{"routed_scale": 1.0, "head_dim": 32, "init_std_up": 0.0375, "decay_shape": "linear"}
Below are experts of layer 3 (counted from 0) of a mixture-of-experts language model. Rows are named down (a neuron's output weights, with its number) and show model dimensions 0-255. Each number is 50 + 10 x the weight over its row's rms, rounded and kept within 0 to 99.
Before each expert's rows: a language model's description of what the expert responds to. This comes from a sample of Wikipedia text that the model never trained on.

# expert 49
Line breaks after headings. Paragraph and line breaks, mostly right after section headings, ends of sentences or list headers, also table starts like | Year.
down0:54 52 65 40 65 46 41 40 57 48 52 44 40 51 42 57 56 44 30 43 37 65 48 31 46 56 41 47 63 68 75 42 65 42 43 63 48 44 60 41 54 53 50 65 28 66 47 50 56 40 43 51 33 57 59 52 49 42 37 35 56 52 49 61 48 47 53 64 35 67 48 42 53 44 50 59 66 43 54 56 44 55 50 47 41 50 59 59 20 56 47 66 35 46 40 49 62 56 53 46 71 49 53 70 39 68 39 39 53 37 52 45 42 57 54 70 61 51 70 55 63 40 42 34 51 39 46 42 47 39 41 37 37 60 60 61 51 52 55 48 59 25 48 46 56 49 48 35 33 65 60 65 47 46 44 60 51 47 42 54 63 48 36 48 60 54 34 50 28 58 54 62 64 55 55 58 37 51 48 31 51 54 52 51 62 44 69 56 45 51 65 49 48 43 42 45 46 35 37 54 57 43 23 48 44 53 52 56 56 33 60 41 49 48 60 52 60 47 62 45 45 41 69 50 42 49 38 39 46 54 41 53 57 53 39 41 58 54 53 65 43 51 36 57 32 68 49 58 35 66 68 58 40 48 47 56

# expert 2
Table row line breaks. Line breaks closing a table row or list item, usually after a trailing pipe, before the next row, such as results or census tables.
down0:41 46 53 41 60 50 56 68 27 72 51 41 66 50 55 37 48 43 67 68 38 44 57 45 58 41 53 42 40 48 30 37 60 54 37 53 50 51 65 54 56 39 42 35 51 42 42 45 53 36 28 64 43 70 61 49 48 42 53 46 56 54 53 32 37 64 35 64 34 56 52 40 64 47 52 50 63 51 64 37 59 60 55 59 46 36 61 29 51 69 54 51 56 36 36 51 53 42 38 63 42 35 63 52 47 47 58 53 78 33 53 60 62 66 41 52 48 46 50 37 57 35 40 48 57 49 54 65 54 46 46 50 25 63 45 49 38 54 42 43 42 53 45 51 39 61 58 42 41 58 49 76 43 58 40 32 51 43 71 37 51 61 57 50 37 68 43 40 59 55 42 53 45 39 44 56 55 59 50 62 51 25 59 51 55 59 72 62 68 45 58 55 52 54 52 47 55 58 38 51 67 51 54 43 70 40 56 54 48 52 48 53 53 43 46 51 56 56 52 58 55 48 45 62 56 52 52 46 39 37 49 50 56 65 43 51 60 56 60 41 39 41 69 49 67 57 68 47 46 47 67 53 51 40 46 57

# expert 14
Preposition for. The preposition for and similar prepositional chunks like for the, with, in the, often in sports career text such as playing for the.
down0:60 49 42 34 35 56 57 44 36 49 53 48 56 40 37 52 54 47 54 62 44 62 45 51 43 58 54 54 37 55 34 49 74 38 57 35 44 39 33 56 56 53 34 57 43 39 40 52 51 52 34 57 61 38 35 31 58 65 47 68 37 60 58 41 56 40 37 50 38 51 42 23 62 43 39 59 55 62 59 47 49 49 41 59 55 55 44 55 56 56 35 28 37 48 54 47 51 48 38 42 54 36 40 62 59 46 44 48 42 73 51 53 59 54 53 34 61 56 55 47 46 43 61 50 62 53 61 59 42 47 44 53 58 53 38 49 56 35 53 50 39 42 60 57 46 43 49 55 45 42 52 48 48 53 65 45 50 59 39 50 42 42 70 53 45 58 62 57 61 58 34 49 48 50 23 43 47 56 37 68 42 54 52 50 45 50 67 55 22 65 33 42 47 53 39 25 43 35 52 49 45 46 55 44 58 41 41 34 66 52 51 51 54 60 56 43 58 47 71 51 47 53 65 57 66 34 65 35 34 38 35 58 60 56 65 55 54 54 36 49 36 50 41 47 25 34 29 54 52 52 39 49 57 46 31 56

# expert 9
Verb-following prepositions. Prepositions after verbs or verb endings, mainly to, from and by, as in came from, ranged from, translated by, listened to.
down0:54 44 46 40 54 49 51 59 48 39 45 35 58 56 62 51 43 34 49 31 53 48 61 52 44 48 50 44 57 45 60 67 43 39 35 43 59 42 50 53 46 59 54 49 40 38 47 44 57 67 39 39 59 48 62 44 29 60 49 48 25 57 78 51 33 57 53 58 54 35 60 44 57 65 51 67 49 58 27 49 48 43 43 51 28 59 51 64 48 57 43 44 48 44 58 33 54 49 69 39 43 43 61 55 55 43 56 46 38 59 59 41 43 52 49 57 57 37 50 26 57 28 68 47 47 70 54 64 45 38 60 48 56 72 33 26 48 59 37 45 74 43 52 31 41 44 44 41 73 42 46 54 48 54 68 49 43 47 54 40 64 44 53 52 48 48 34 37 55 55 52 45 53 42 44 48 62 55 49 58 52 57 63 52 47 41 37 52 55 33 58 40 66 55 70 61 41 52 65 39 41 47 54 49 45 82 40 62 62 48 49 43 49 46 33 53 61 48 49 52 50 54 52 68 48 41 47 68 51 47 41 41 50 53 57 33 44 55 60 59 56 62 63 40 34 53 50 42 42 59 62 48 34 51 44 37

# expert 24
Plural and possessive endings. Word-final plural or possessive pieces like -s, 's, -ers, -les, -ins, often followed by and or a comma (Measles, Turtles, end-users).
down0:37 51 38 46 40 30 60 43 47 58 63 43 67 47 53 52 34 86 78 50 68 75 52 42 64 52 66 49 56 62 53 26 42 40 54 59 52 32 56 50 33 51 59 66 64 30 50 64 61 38 51 57 48 48 51 81 38 67 66 32 53 48 59 48 41 49 51 43 59 43 51 55 68 49 60 63 43 60 49 44 51 53 56 43 60 62 54 59 43 65 59 56 44 53 52 58 52 53 40 55 75 49 36 57 40 46 48 52 45 40 52 50 47 56 48 56 42 38 56 46 52 49 61 69 45 45 50 46 56 49 60 41 42 33 52 52 66 56 58 35 65 40 52 48 42 66 42 58 37 43 61 66 55 57 55 56 44 65 60 49 61 38 52 46 48 37 64 55 41 33 60 57 49 40 38 62 54 67 50 59 58 56 47 48 52 45 38 50 32 48 51 42 39 57 41 48 31 66 52 45 43 44 65 38 50 54 47 47 50 40 66 53 57 45 43 52 33 50 56 70 56 59 51 54 45 34 48 54 54 38 40 49 38 53 60 44 58 44 60 37 48 42 38 55 51 48 38 70 57 48 46 43 54 61 41 44

# expert 20
List and table starts. Line breaks and dashes opening list items or table rows after headings, table header separators, or disambiguation lines like include:.
down0:42 49 27 47 48 49 41 38 51 51 72 50 56 55 38 29 48 49 36 64 44 68 52 40 31 55 55 23 60 49 53 55 48 59 54 57 46 55 32 61 41 57 71 68 56 53 47 51 56 46 51 37 67 58 47 63 42 26 60 56 64 42 55 62 51 44 40 38 51 43 39 52 47 54 42 35 65 59 50 45 39 54 65 47 42 45 39 46 46 48 51 49 35 46 32 41 53 38 49 42 48 64 53 39 64 40 55 42 44 67 45 49 44 32 57 49 51 61 55 58 60 57 42 49 55 55 28 43 48 45 57 50 30 43 67 59 43 46 45 52 82 51 48 61 49 57 58 36 53 46 39 51 53 61 60 59 60 48 50 45 45 40 57 49 60 43 45 56 31 66 50 55 54 54 58 59 52 41 56 31 57 57 60 38 56 41 31 48 44 47 35 49 56 64 45 45 50 33 37 44 55 38 56 56 55 54 58 42 43 56 52 65 53 44 65 52 54 59 56 43 21 46 48 60 40 41 42 33 53 62 41 49 53 42 54 34 52 31 52 67 57 43 54 47 52 18 30 62 54 40 48 38 54 53 60 37